config.yaml
num_hidden_layers: 9
hidden_size: 384
d_expert: 144
d_shared_expert: 384
router_score: "sigmoid"
balance_bias: false
num_attention_heads: 12
num_key_value_heads: 12
qk_norm: false
init: "normal"
beta1: 0.95
doc_mask: true
Below are experts of layer 3 (counted from 0) of a mixture-of-experts language model. Rows are named down (a neuron's output weights, with its number) and show model dimensions 0-95. Each number is 500 + 25 x the weight over its row's rms, rounded and kept within 0 to 999. Numbers have three digits each.
Before each expert's rows: a language model's description of what the expert responds to. This comes from a sample of Wikipedia text that the model never trained on.

# expert 5
Description: Middle or suffix pieces of longer words and media or industry terms, e.g. manufact in manufacturer, ass in assists, media, production, -ology.
down0:480476500490498490530471504556491515541520506467558460511509523541500493505515468494469511476528500529464481479484527526519469475550480469526531485534475485482503503498537506518501519527503540504448415485510499462505485511463507479514477489485472473544471482469522504521473482485508473504
down1:465496529496463461490522500558496471520496533524488501506506537464503514516503515473480515509549505463513473492488521540492490534505561496475505513564487507515448518485490530541487465515467526505463482521554493528549505453478538473515460490507456480503548466540494553518528498482489502473
down2:487507484537500505522501492472497491518482542490507490502485518515513509506532477525481496478483523539518464509486527513487471547486485466457476483479492512476538467462498490516530507495439465515500497481485529473502466506507509489506503472435541492528493463513483504545490556477463539501
down3:477533540508453466484489484497491482542499478531467528490494515476488494486489507488516546517501456480549521491488496505465530494460502455553507491454509496476503453477512521492542503545490487495483488502502476464486484478470495507515501506555532515507507571499535515491464522546478531500
down4:480495526458489527480502511513474491500510533524504481564522505520496496508519513481492477506495516543445513496507476507498501483495490508536482516493519507496471508484466504471509464454511513497459520486483499517541495506478491524546486485513510513480489505494522468476435547503472481497
down5:492498505481447499520545496472505527490434493498499500514506510529516485484471485511521515506519481496485480436448537499477534469484542517471516504503532473463446496488483478520492570496452477477518457477475515506451496501500500524513464481466516505500517511482528461482509500520504506491
down6:568461538528528502507509511540487465519495486508529519498464498497523515494490561476531505466551517468510487519493472498484497503479485572524503526508504496490474499512515480498527529516458508516488507491502547490469496511496528533491509516527478545496484523498483529521497517503512520486
down7:546477505484531443523498518496504462490482528491510497525514504476520508501493494514531534492517509505472508474507488495493521477512485530474509486515527514517485554506511468514513480509487509516509481524473493491480500460507512460462501525513497508475501495498488497524482498502509515512
down8:468470493515508513489497520531500473511528503469477514448503489473478481508498502473474497484493517466492537505508492520497506495515504560459456481487485487448489495533530454473479480500562503525495555498500472476529513479510546519489524519451524495433512491529503495534505499488512483456
down9:495521503486478489513532519483503529431536493433493464518515506490513540512511457497536503498503538496483488516533495492497474485541538465459451497546473485499477490513552470454519518470483543496519529476539490480503503491506494479503493483513498489519494530557532467479533506501521501488

# expert 1
Description: First pieces of capitalized words and digits after spaces, brackets or dashes, e.g. the ng in English, Al in Allegations, standalone numbers.
down0:494481517507513523491556522499498488544509497529486543532510489518481492509484505496541475483509517524495539507483527521490523444537500526461469573513517548495508533525500515510521509473517435474532514480544552495514535470449499477514534506511461533483501502480493494467468480486512500508
down1:561483489515493502538492506510519464523501450497512505492497463535477533503467533499512518473499534489572475492486517489500486526509452534524492525476506510523462529511520522440488551503514462492531498472505489512510545505471515506546464492476530536508447523515508498488499509485496467488
down2:506517493478524457527465499482475471504529499496474537474518479496546475521523561509532476497502499525450474540536528543491480515460493509496460517472518488462497547481516503497487500529498524490527513465490475500483481493458495473450503522461507496485498486530518503539502498472476465513
down3:517480529506579523473488505537525548509522506518472542505482538478543491508493495493481463489514430445508522499465498504474492453506513506510484512509507500505529511500497528520492520495504500509505515494568500494497480512512493502504503529522509482502482484507479514482506548512491512471
down4:473476525510473483481447502498449486545513474490513451517555499518547504518475456511488490476480513488489524509523497447493513512486457485463558476512528496528487475523516492487481486456484503482521522494492486525477515501515500499538496520485544462498502517525466511472502509526460527496
down5:490500532464501541537506523554488541498496538459504543494519531462450508478529437491487493478501462479472508495508496464518484506457477499503496520485495496463510492482521475480455499526527523510516451490483556503517460491462505493465551467499484513506460488513542546515462491511524520488
down6:507491453475487472525456486486520531478456543484474504508496491497455503463455504503445497474510538522489497505536488504479499495519507513537482511489470464503505485518465528521490510470518494502518526515494507468494530542520487450541483517512485450526512528516480491459495524481491478534
down7:504496535489509505476525482472479468492539499498524509478508529468488450539508500495505526499480451518523450461524511531442505493517488503486464514467521511492498522529452498510532487501480479527499494488511504520471494527493542547522537522504490542486476539501512479532494542454510462479
down8:480522487493502508492484514494520476461520529471513477507505520512507504444507461517512515513496494502532520485483472465514469504478502478493491478475453490517527523457508499519481475497474526468523485470542545509485465510502522482474506481483466487501463542486464515487537534498483551502
down9:542503471543480516510498473462498498486506517507494457447496502493454507525492498526477496553527497494500498546535497502492475474530520516468555532477508461462516515455507534479492501516513504506534538484543451487553481503486551486521515478520514476503529466470486521444482491505495521533

# expert 2
Description: First pieces of lowercase words after an article or verb, such as c, re, dis, ex, ch, beh in behalf.
down0:488504503492476499485484471523485485513517530517488504493503459510553510505503485497466514500492460459519515479503484531524539490507494517516486486520496526525571492504528515532521491511506478506499501502503467504513421493491451503501487481454516528471494504467490498519513496465464509510
down1:462493490475506535508475523490471510540539538503509522466534517490492459538498497515454515466542500491494453452500499504526485546535492503509534504533485501502532476499523489457498532462471509546540488480469486529454512517485547475508479480498506474477494500502504516509499484474515509532
down2:473505475494531507470502479514517511497485529495473524520517493477503515423501518435508428472510513486510498476475481511499519486451516492520530523513498509484512526488513530498534533475494466516516471501473533486504488522536514528519489475499505506499536495511553520496481520496514524510
down3:463459539511505531444491538479512453521532480518503499512540538498494518497495519506483497530497477474498473485534469479494474506535534521510507495448475489466476519533489541497495488540486492494505491451499501548485489522481489509487544484498502452510496510520500486522519495461510521499
down4:512536501511501518472525521514490523510534553503508464501487492467496490545482492519495477483477498480528493500536485468530542488543504537508492459551488459549489482509486487583499489490494491505522490559519500451471526503474477465528449508533476504506531445461441467530516487493508478510
down5:459553487493513531498498483483479502499507479496534507510480497462511523479474546503472483496528513497496530522476490441486508473494492508481507503475526511499528449504496543461497501462480511485493503465502495508493490497440528517541571516518497524511512476498517484538501529529462464472
down6:507539496523492551508498495502512485483519528512519523511508524534498505498487520493510534483498506505478476537480497499479495486498471454482500450488539482513527479515530517469478515534464511498502493472507469516488471520493522504553512509536450513530527496490501510458492497532534515507
down7:473496500498503524467403473522490487460478506467516491522476507502528497474492531460491481493521504487543469542533512485516504455495495510462447468523518493487507493524519465540517480539520560467544569518501512528494506527532503532484463474558547497513481469479508495474497505497473498529
down8:474547480482482531518516505460439478501513488531499474479552491487495549481517503485516506521491533472461527497447541472555495521503459488507497502531505525475528489461529518503473509539496479495497484468481541519528500475554506495501493477516485506489473493500519524526478498513504538471
down9:412483497506510457512531526504501515488498468496479498509536511466493495489485483512481524546492488476507465513528501485440454496500520495515467486543504488481509512511497493499519507512587466542483490509501512539504503547485511513514476458506495484518489489492486484502520534463514489533

# expert 7
Description: Pronouns like his, her and herself, the word relationship, and pipes or semicolons in sports schedule tables.
down0:501529505518499507500490484447524511479539527549542483497496558507505471459437527538515497491501433508486509456511525478483542498497509501517526511490421525492550501519491493572532507472483520498513499490515523491488513490507509513502486512476495540525488530496484503499497526521515484488
down1:476530516509514487449513509487504489526502508540511479504494535492530496488524500515544498481500503458549525537510488515452500501532486470451483499450486508520440499533479485531464463471458488459456476510473490553464471499481523484489461460470494527538497533502473473532494466500521471539
down2:530465463496498541538457521553541482522483467449517481461489494555501454482485521527467484499474493476515523546525507525463463477498514532469475492485495490508476496461446493504453477525503515522484483485476583516525511491461487464531493446476535542528475503504509468482515509537481495544
down3:529441460478465472505486515504506495502510463501495549536473494517571531483488528505544556527519506479472500459469531516476538512516523489521459497464519527494481492527507511521537475509511549501517528475511511472464524500488535510456521417510459529477490530505518488492476484503472525464
down4:537499459458479513500479499490511443499540473504502470486502524544488481483498517516473489467518561519506493512531519481490485503465456452564531479512523491526499513483497509523514526460513505510458492474514521477539516481453531438525504461494450502536499438516504518485481486476547520488
down5:540494479523460510504500541511472497485537488476512504491522464522523485494493454474514435482521491511510504482495512491489482511537501564509516489453544512492539476487504524557524540452432525524492481496463513489514460523508521502510533516529483548489511526490499498456484498477519508506
down6:498515557522465529498541512450505498531485492528495490524509511511518496494518521484435458557476500526495504474504450517489488535520480539518502490491473481512494508558536433508521526512533516491519520514491507479498509467477504492511473542483524499491468508505513510536513489493523523484
down7:509523518536534528527559490479465496488528521523510484502494526555513465481518478518513507500534475524443512497480506524476452455507538521541509535522504499452494477473577511470523478474537502517513521501500500507524508510480524539505512523509487473463520500481527475542487518494493462511
down8:512551509514499475505523496529477583505511472510509461490519498448501445497500524481522520496457483502532503484502525485529497454512462495488428487517484472504509517499510545504473487490522499490516456528520512440485499518514508511516453474522465497506508537518501538472501531511503511456
down9:479526491525462488501510465487498507507529487504498498515487455497492517495502490504496476484547471506529439506531485529465523491480524504487502443494506481512533500487526514508536525524500487513511545506478509526493542533494505561517516502502470531517486482545511463521519488507504504525

# expert 10
Description: First names and capitalized name starts, month names, and infobox labels, such as Sam, Jim, Nov, William, Preceded.
down0:500474547528505488540466507464507512516571498525482517503486565465527511477497542543507481499515504519449536491478533483482486566495525486488502521504453507532499454512505512458496557484502506522505533481513490527504487448519468499472504469546484492517513505469516495529528469479510490487
down1:502504516502547466462474496487502510506479488493534468454485536494526494488497512469539467500495509538517475469500504499504483551465532507462450486508490495511475448556477502511499464514493493467546556494525478503467488478505492551522512512500463531505492506523512462464484510467461490490
down2:414480504530436483525465513493453516512448487542509523504535478499519510520506514494504494501499511502493467525526496456503551502532516515532513482481523485472499481531493491519508472461501513464460491470514502528511523480498499470475504471530545494472499489512506452525460518472508477496
down3:493515508527509460505475527503470502510510505505505490499500513466486500459476540510477482494481475480474534520473491463516501474497525511449469509485507509497507511511506463495461517499505519493516484469516531490513467491483508524451462501555488446463473528533506494504517526489529465533
down4:558534460491555479513549447455470513492501491492548504493458501503486530515506497450481488524459498456509526508522509491520558484509527514496521486458474495470513509514475486507488483502521508490509508503463520501510487514526543544496430501509466511474527501527534484496522498531524517525
down5:495482578545496502474507482526451487477499476524525546515499491490500495478503496517448509499490502510519485478522529536458487526505531525486505464515480482473530494525503526500531495533503477470473476525475528484481487513493504478484488482483504496522500442531515486519533533488522494486
down6:501500460494517523491505452459488487503474514538504506531491463468493478474507525465516449508511542487492567529490501582527482530510469526516476506486440497500492511526492508510505516539490508490525472461480486487511557516535520433501525471504491480502487498522534536490529518522550449521
down7:500482475498508480500521499490468518497561481536477520520483521529534490483506494495499531472482505414474486515519496534476482515515498478502505489493522524525480488540506485494472490527551507517493529549480491492511481496512479493461513524455525472495524553502473552528475486508500502523
down8:519492517518496508524496520432548510520497474490536513483489494503449472505518504492541517583512480476483529529513516504518485479494532522504547505496471500538483509499544451502471507452520552462503510520473477535523508523522502519491497510484532485495509472523533508474542469520503512502
down9:502481477589530505475492496503519495508541503510511545486518498479506503515480552488482485458484539533482510454498480432499495520500592451497507470502494504534463486503516483508503502467475516474523490476481504489481450501486500451500518516513514469479490487474487513548512494512538501520

# expert 3
Description: Markdown table header divider rows (|---|---|) and word pieces in album, song and election-table pages, e.g. follow-up, lead singer.
down0:454484496515494513486492507543475495515515518498532523480484505487536537511519504482512508486464518505515503493489548479484485502485498511471499463505461446504485529486518506501479513511507493508492486478510462497519469480471525497533526511520487506510498520498515531440524481469523540475
down1:518554502497561541503485478505482454471459531484477476491526478508480488484508479512472507480476527489523500588490466492437483501445543487456498500542493523508497494541490479506523498473475504521496445503502476519507468510550508448507488484528502494510521538492510478486514461472529493546
down2:504455496470490524507511493487508498485494495471499516524518447513517493488431509523497501511490513480515490497497512537510488483471503443511510485521502493445499488499505503493470448522492531463503521462530463451512480505529484545487520497499508491487477486523520469505511505500511506502
down3:493474477502528514528536479499532500499508531532540463501502475456512507546465478494494509514532504514456453503487503523504519523529492513461469509498518506519551516497487510508540513496504486518493511537501523496511545493514511564504555504527477541558485549516531494466531499445506486504
down4:492497493480460517488538509468481518514462488506508504554507534500486523485448509526447558505487475519493492541489474511487513521536505494472517524528497511501503522486530485520517515520467513547510530498511493505482486549493535502539490515492493520496463499510470482538506506565488512503
down5:522529515484537502483490518481497510544533507530545500499503462517499518484512466484485483521502464530502497494530494457494448496489561458495518501500494507497500466509527466501519485539472498533484497478533486452490531478519510495510488498459491487472514471461486497480532467502528522492
down6:497505474457512507510460524498494523552513483512520535476491525499510482517502488496484506503481505438476488449500466492526503456474457524477442520509473476537533470584531459520496533552517464424523510492535458482498505501522486492512478534505471512490455505481513480511484497499504505561
down7:489527490494522488477488476512501500466501472552522501502487503461489511508483531535529544495497491507512481480542470494500478491520515507475511501488542537495473478498496520464539519508469485495502495485510500500482537529538500499456506545476506467501501492508504469466421510539506514485
down8:552475543511518450501487490525525465528491428500479442467519458476497528514505503528501511503523482504489503495518496485504468487475496513460453488496481491435476470499490544550470492508495470511480487483464526487518490491537502500448473530472513504492498496480518563509487501524481506543
down9:500453505515525553508488532552485465447523480504490476507541512485525516488505518434532474529531514488535488484515483488514491521477543492477497514502504519517551463476524490501508485491483516534445503524539499490515522489457522464485494513539473460478492542493486511539450418502494529539

# expert 12
Description: Continuations of proper names and places, such as Un-ited States, Bro-oklyn, Stuy-ves-ant, plus dashes and parentheses in credits and tables.
down0:493480530508451487477507475450441453495480484527496507502530522457528500476471510517500488493530521500508513504499508506500469511457511528474446532533477484496545489487527495510440538464492518495513497524478486470519476543526525475535496458523510502490503450454506505476508476477500503445
down1:535514481519507435478547495489491505520486491493479449426460521494482513552469515499528480477514485493542507453481478497501500514510483443527515497514521525515489470484513530505533516466468536527531495548506517521501471526517534489509479477513489431497512501478498477508488526468465494469
down2:542524459497474469503468475480496522505456495518530549498467537520483450526414477506488534435510484499557508516479536516487501451522505466481525492494478516518450533493540511551464521474511525497450450477501521537526510497519492462468501476489499494524540509517491516508487508474492474497
down3:520469577498434475466555536508462522517502511504491471460521469494533498475480503492459476506495446446464522515519482534479458493492501511484552527470506500512501511501506495522520506508484486503485471504530497515486471507506508543538487517485483537499519537461470511489478510496481539554
down4:497513496491450529483497460502548487559445492540424498494498506486507511509533475486484509462499491495513494527479490516549547487481499541488485510486503528510516476453486501503525527483511504562498489500498442492482521511496496485483492472499504471500495485506502488481473491509516507486
down5:555513484499482494462488490473509494544528541489501504450497504493522471468520507468486458492518490505502500471462472475511458477506470519498518518460477512562469495518503505482489505508494468486494478489479498516472547519522524530500505482494527508443516505486531538474465474490478496500
down6:530494479533521506524445507481467514468493529491524517503513495526445475535493485506506522506547561523511493514490499462506504464511488468516478504450488491468487494519493525505536451533527478517503500496511466514506451518463500521473463459484465485491506500484499471472484514547497486509
down7:539500499546518485472458490506471552468539544463521492519551518499526522504501503519504488467481519464501499501516519510580550520500511518498507516473512464563519479486491552495497506529488482499485490473504483453496479514513473513463466486512473492464495547524497522550515529489459536541
down8:513498484500482491489506510526474473537514499546496513467485505510533513504516501477460480493504506527502476503481519491520486499517455536522514548553494504516505511527535528499527442509494499536475486509467509505512502523479521453455505488497517520494511541499510467474519570479512471462
down9:493476495490521504512499453490505489487502464467498477494529512484498530521524500530497508491524512510527526568486518510547494460522522521460517479535490498430472503504521509517487485437468458470496478483535481459492504523486520467515506451531530461496514482514478497493524500527490521480

# expert 0
Description: Middle and end pieces of words split oddly, such as stran-ge, L-iter-ary, st-aged, and row numbers or pipes in tables and lists.
down0:506521473496503462504484459465465495525495519480546514457532478485500520478458449483490508517491486531512522474512506478440421529471540472515462494524475499465496468521501547516444493531505491486522498490551479526534461488450460539484485492489486510505507534475491480558512545482508475477
down1:478528529504515515508503512495501539503527490556517469478534507483467500513463469515482503512504501507450495510504534481498540492489504465504523514501523500477501492512483500538521516469509534523509499439509529467516485485472479527443484493474496488507477492468522578503479482460507538499
down2:518505516501499513478572517490506545502496525509431487502509439479507538525541483512535547483484493492484501494505495489491483474507527477480479473476522494459494522514485532491496466508529483493550485488492476475507507556507507531540508523499495464479516478494476504506478506566520474500
down3:527475494515481494523506496536492505506495517441532547527494507553528543519502532508531546499509479495521468497504500494515443473489538538476537496464518498494499521493483480510492493509484493504513518504503470481478484505514498482502509562465486503502497502500497498485499534500535464516
down4:509508510487507482438478476496483495504526536524455463443480483463497478502514545440501500475488484501473488504492499534441492495461540497475516506518452513475542510549513535513497522475523506469507501487449497441533532507539490513499541496503480470488490510515502501522521465533563507500
down5:523503487472529493485531528504509485518479490475523493496539520487516476481493469477485523515516532519517486502480497507435502497522523473509452494483530520462493453504477485529536481472498490472525484482537484504467518463471504427520516518492527450508499554492436487510471510544493501499
down6:494503466480572502518474453508513518508526459491494529532519475494507513499497525503514522483522487519495482488498507512537502471506521496515485501477499523521476482501519497490510543524503485474520456465521510475522507498516507515517524499498441515488465532511500501509484509545476509512
down7:463509485522480568464486506475485555515508478521492474484524515474481470523469474503526551463464489503528489488535461482520498490519501497481529460508522513457538505488533491520531479513493509508520483466521506491515474528525542499472502494567491472499488476509449513543494482493531507522
down8:512528536536504494514508559468505448500493523495496514502525500478511530524512516459486478529476493490528477518536497551485508520507495510514512460525514463502541501489488523461488460507508502479488531513521524436517505568474506485465492535496473538513493453495502485478492501513500509540
down9:491498511471511489485513467466432502468522499513474494470501537484513489476517508497501521559512491493503491512539555477511511512479506500476485532506527501490504544470492505494504492524474543522490510498460496501491478529496518501456459486481479474476506489527477464535473499553470488504

# expert 13
Description: Infobox and section header words like Scientific classification, Personal information, Location, Early life, plus adjectives such as most, more, such.
down0:475476521456506509508510490486523561475535513495486468516483478493486480501565518480496480474520507469488554497484482472474548512494531526534501547512512478522479515482492498511518484480540512482529524489474486500492520502578503537486524529519518511486497502469484530467512497509487488508
down1:459476504510498538502521501494570491508456558500523495493457521557486472517501478494490471514500516475508466498572492505552521495495499527480514500534497509545504518515515504460531467535530515470491452489565530514522534556489500500495494520494516483493491526557510519532488491534463476502
down2:508505546515505484507515514483519515519475476518535490485531494476507480545512504495499487489535534521528478469533516477465465528474504476512514500462487527501484517521500512436493530514526513515504502525562561526503513481494501516496501502530527516460513520495474518508488505463525571448
down3:506486475507482476504460496532472528500502494497462513476503428514498457541525494522533498498510503505451492475476477489515522490558518497530553521499518529517507468525494531504469527494564561505461535512506522497539506508497510514502516499493490543486476494503505495475529475506485499492
down4:518469528465500538529472574486476480505530488466469443487485509527496459532508500455510472489519465524537525534484495484499499549488492461468519531470418467530479491494491475485456528495512513506517524512511518446490544517470504495531494512503488461503483423490512517531497531519507493505
down5:546435510492482539494509530518526507487500497515561513484474511525415496497451487451470510465485462467515494498521480504515474484514498524528491492476511533480505497506484500516490540521540552476493536497553512467508478484483506456499506505473527468503501477504491470487525491470521486541
down6:481548497515498512510525451492550503475480536523508443535514454506489536478491500502496490512528536537476571516487525470477518478524527494454494510477497466506462528521512528448449505505470509472502479497553479508522516499488494470487548484506494504569538482495477553521516517491527495500
down7:517529503507491466504494474512509537506536523499496495521519502480468500531482524503443488477477496498517560523511495453502459460506509539478540547492510502526542505517503502501508496499455481516529472495477490487490489497514484505512462468463493488504493517505462517479518498478466503511
down8:477523495528489519530486488518496523459522502516456514491554495489487497503521479496490503507542521472492500500471483529519479483496466486536530563503512512463511450539520514495508519488490509519518474496469503501489500500474492480467504495561524506506473497436521499518511506471507513499
down9:527518491473474496497500488490489501490503514521494494494477480497494472505464503518475508495503434512502534472501504497519513499493534516537568476504510502511511537525542505497501470492474501475482532523527489470535504481473512461482476511516462515475508557484423461510472470515486464518

# expert 11
Description: Word pieces inside sports and foreign names or terms, e.g. eter in veteran, ice in vice, ce in Oceania, les in Doubles.
down0:486497494533497511546512479517509461481485522506526499535517524499522484493490546522524500503489494560497474540513493485486517512548545502461545504472501524500500488475551547572485494473519460493462518483483504502502510489494444523489434513468526509503497497467491520499509538492520538468
down1:496491471476527478525524524531518488473473460508493474491522499471523510507511526528479449445511516500546511519470513495504417554526504494534466518501504500540511453516500512514482475542463529519530516512505485528511475481471517519522536515533494559487490527510514449504475483538495548516
down2:554502519483485495478477513575494528526480482509468520481480487487486512491548543509472500475501519519527516504488505541533488497481552519520471475473490495466445502541513486491481464524532493528447489510486478527490450509480535487536498487506506540503502487486459532493495523472528480475
down3:534467501472487483516496445449488516496494504508489526501483524490524495501520486473498518490520498497488534497523469493502525491489484508495484532477525488483467504477524475521525531447451463494478513519452555498511528504483479507569475484495506478497486510490497495502507501493472487498
down4:513556492511507468523485511480469480539569525498488479474476487461501482497485551509520530582536494535514447511488506474465543485479511479499510467471492441476499497484492475519539440509467496491471519522483494481496469520503535493509534486506512509517510511511461486556519494491510489473
down5:475476522531515485455518516516463515525437507481507510505489488540455498526507500503491460484477501474473518484481493501506494514517499454495496518523516520507498508478514491494508487544521545488542546473517482541482521494528492533534493495482508503492436525494501517460501502434481480514
down6:502491510541542497500522481483450483505512470495464502466516516515489484503523521504507451479557557554525507496492526491449509502470489486506480436494504492538518530469541492482583520510525470510490490542458477511483501502486531494488488507456489503460513507516501469502516517464513516520
down7:507488506483490467474460515512519561504496513480531519493533458506528522474528501505508488538500495449494513522509531453508521486494521506528484507497530509522489522538491501513506495504488532525507521496471529526520508489484509499518481508486495488470497541491480492512476487454475524486
down8:435487485483479540508508517459491509535503535511535488440494512492512475490478531465493511507510514529521519517449496499447491488483526491525496513497502531439496477522509517488517482536479532484521525528528468492511532495480476514465495472530511490491514492524494492481469478440518528531
down9:453558506488472501519506503468503496534483513525471502517498459470518528480458488530494501534496516491520510488563502445529474470482474512521530514479502471547466520486497497518455451498510512458538503499556484503484479456532519532478495523541476502483489565491516457489540482511442545457

# expert 15
Description: Word pieces in species descriptions and scientific or math text, e.g. wn in brown, genus name parts, brackets in formulas.
down0:519540508476481517519487510482453559477458475504464514559533525480480541471478502528517536482508530484490537522482484481485568510497490448543489461502496518503490496519526514556510517473513511509496520520510456522475507471481456502528475494509499502514493494470461556492518479491505517498
down1:515503472486478535520467473497472474513514523498496458478495498530474506491510500484539492512506489483491520492438508529492485503475508495472511505521465558527546487513457482497499485505471539506467519514470511512471493503469485500544506478471502486478482500520441519495527479498468525531
down2:450467463515528479493487481475534485493490559478499500509495513460510516504501526476488531543522483468499473479488489476497502510476523474498477493498437509511503494533527471579513503483509508492494502541528475482544490542482544510493528503525522519483490527495495507492499525491519490519
down3:476523457443537480511541525551467491503512493505455525505499507479495522519452498528536503533483508522491523513485490483533469525492527485503475515523508504531548435494460459463533524460519483535524469497465496517480501501506502548499442510499481520507535510468489493518514519516567488517
down4:467508485499450525501494526535506487473519514476507514503486475465485488470500509506494543482490486511518471500482503506514465504555512512463474493463498511469504494476542467482506477485501514519556480499551538528506469504516500500451476513503484498464490476531492511525535452496448527540
down5:497548510527533517534478482484529491541494490549514491505479483525544506535489523477563513479515560541492509518525563486507484478525489494468542543516487467520529459521499461438542538483488505512505511510510522519509497463511480512503480460507520516486504469497485510499527505524488482481
down6:484477503467532503544484457443504523499497521495502499483504434512486488497490485512490458528535505489501510470493504493557528518524520464512478507508530516502503504439494500490519486515521491538503502495536479488514485509481500535507489489458513511503474463476477469475491494487492508482
down7:467553475492491499464501541471497509504519496520485517478512479494537518459509563481535549497531499471513439516493512477500529469517511526455519516517545510517484522486517534498514505508481463456573514513457513505506476469452523528499491516461478478499501508461508512480491494473489509500
down8:523506491524490484491517523496461467504503499495504520491502556484523486539464485479505491477511505457464582527520482501479481512458486555500456501498463502457492509509477521553529532509494486519470561506450476486501487458492518460461522459510488494471475478488481462518490503508473513462
down9:490487522489489542502467485512491510530508496506493511489516524416473446468456493493491486496470524483475506518494522514513525482488497522505488510555468475481536512482451511494491567487497486518457497518454522515468474460503509479493521481475458513508486507491495507500495508499504493461

# expert 6
Description: Inner pieces of words and proper names, often in headings, election tables and place lists, such as Pro-fess-ional, Bh-atpara, Den-mark.
down0:496491514417534512487511511493509443498536514471521496529482542480509424506502495481507509494497515458524485484529492542514511515514520500489495473555465500522495500498463464471523448535502525532460468506507541473520471463520544487511501533503494539510492499517494495489490497448484518497
down1:505486478545494487478524531505522476554519485494495513461512529482460510536498524510482506479516453482489505518469511509493462507489509521543498526440521524499471520472509506490525533458523515449488507487527484478479514534499489502468510505529479482495479510477528499501524500524532500501
down2:501486474489498549523486516514502494554497530544518492545504477513491493471483549539502520476485538519516494509490489532492514504465457537478497535485487496566530540495473509510492501529466545553564473529495478520498505512517525526552504507543467493509499517495514482514493543494477506549
down3:499514468539482553501512549521476512566509508480513519490521497498455493485485517483493525503471535546479516506508481508521508506499490511484495527541473562465481493518492561507501531516512503507525515482505500495476466490527532473523522524490509490472537488494548513516503453483532510498
down4:496487548484529489453454497444493467485504517509529515571501508485507518483461461509510525523552469511484515453481474513474489507535523513493492514507541497540509551490515517491498522475515483486527505494514480495467507488504491515522505495467480534459477488509497544478458494439477520506
down5:467490546516465535490503502475472479576548514506489486501520562549502479465501516519502481496508502501511519543463534505505512499486463528481507540502468477488481479490498536525522513447468496489470484549438482495506524544500458475467496487477481535532528534511461504530518528517491530557
down6:501505529495529478511501458511515503506528514468492457492513564488502534508480489490481530492487488479454525516488502537493506482514514502529510509520493521535533496482518484504523511465504451502519523504511542518529479495478500527536502423488520488474473508515471479497533485464525502512
down7:511461486506518483491521508513538559475479506441490519515491511486543476497477483473472481478489504533500484473491508500476478482505551498452544511470535527473482498499509494477543527526491486513466443535525489469480544527478518485477517532512503543512507505505476530499513515460477490503
down8:558517439509540531514533538526492442479506473498453486499538481475521514490545536501483497554470512491484496511502520480509515493458464463490504491497484508477509509517492518506506551484528533482520546525516494496467524537493481511565469471534500515505528467547511513485468498484499529438
down9:463468477491541436488511515505495501489505527501503507489488470550494454535495479486504480491486532496493490539497504503494483440503480500496456465494470484517506501472478541529477465521460509471500522497511509531466505503489483511495506444435474470456516484491503506500511444485488465469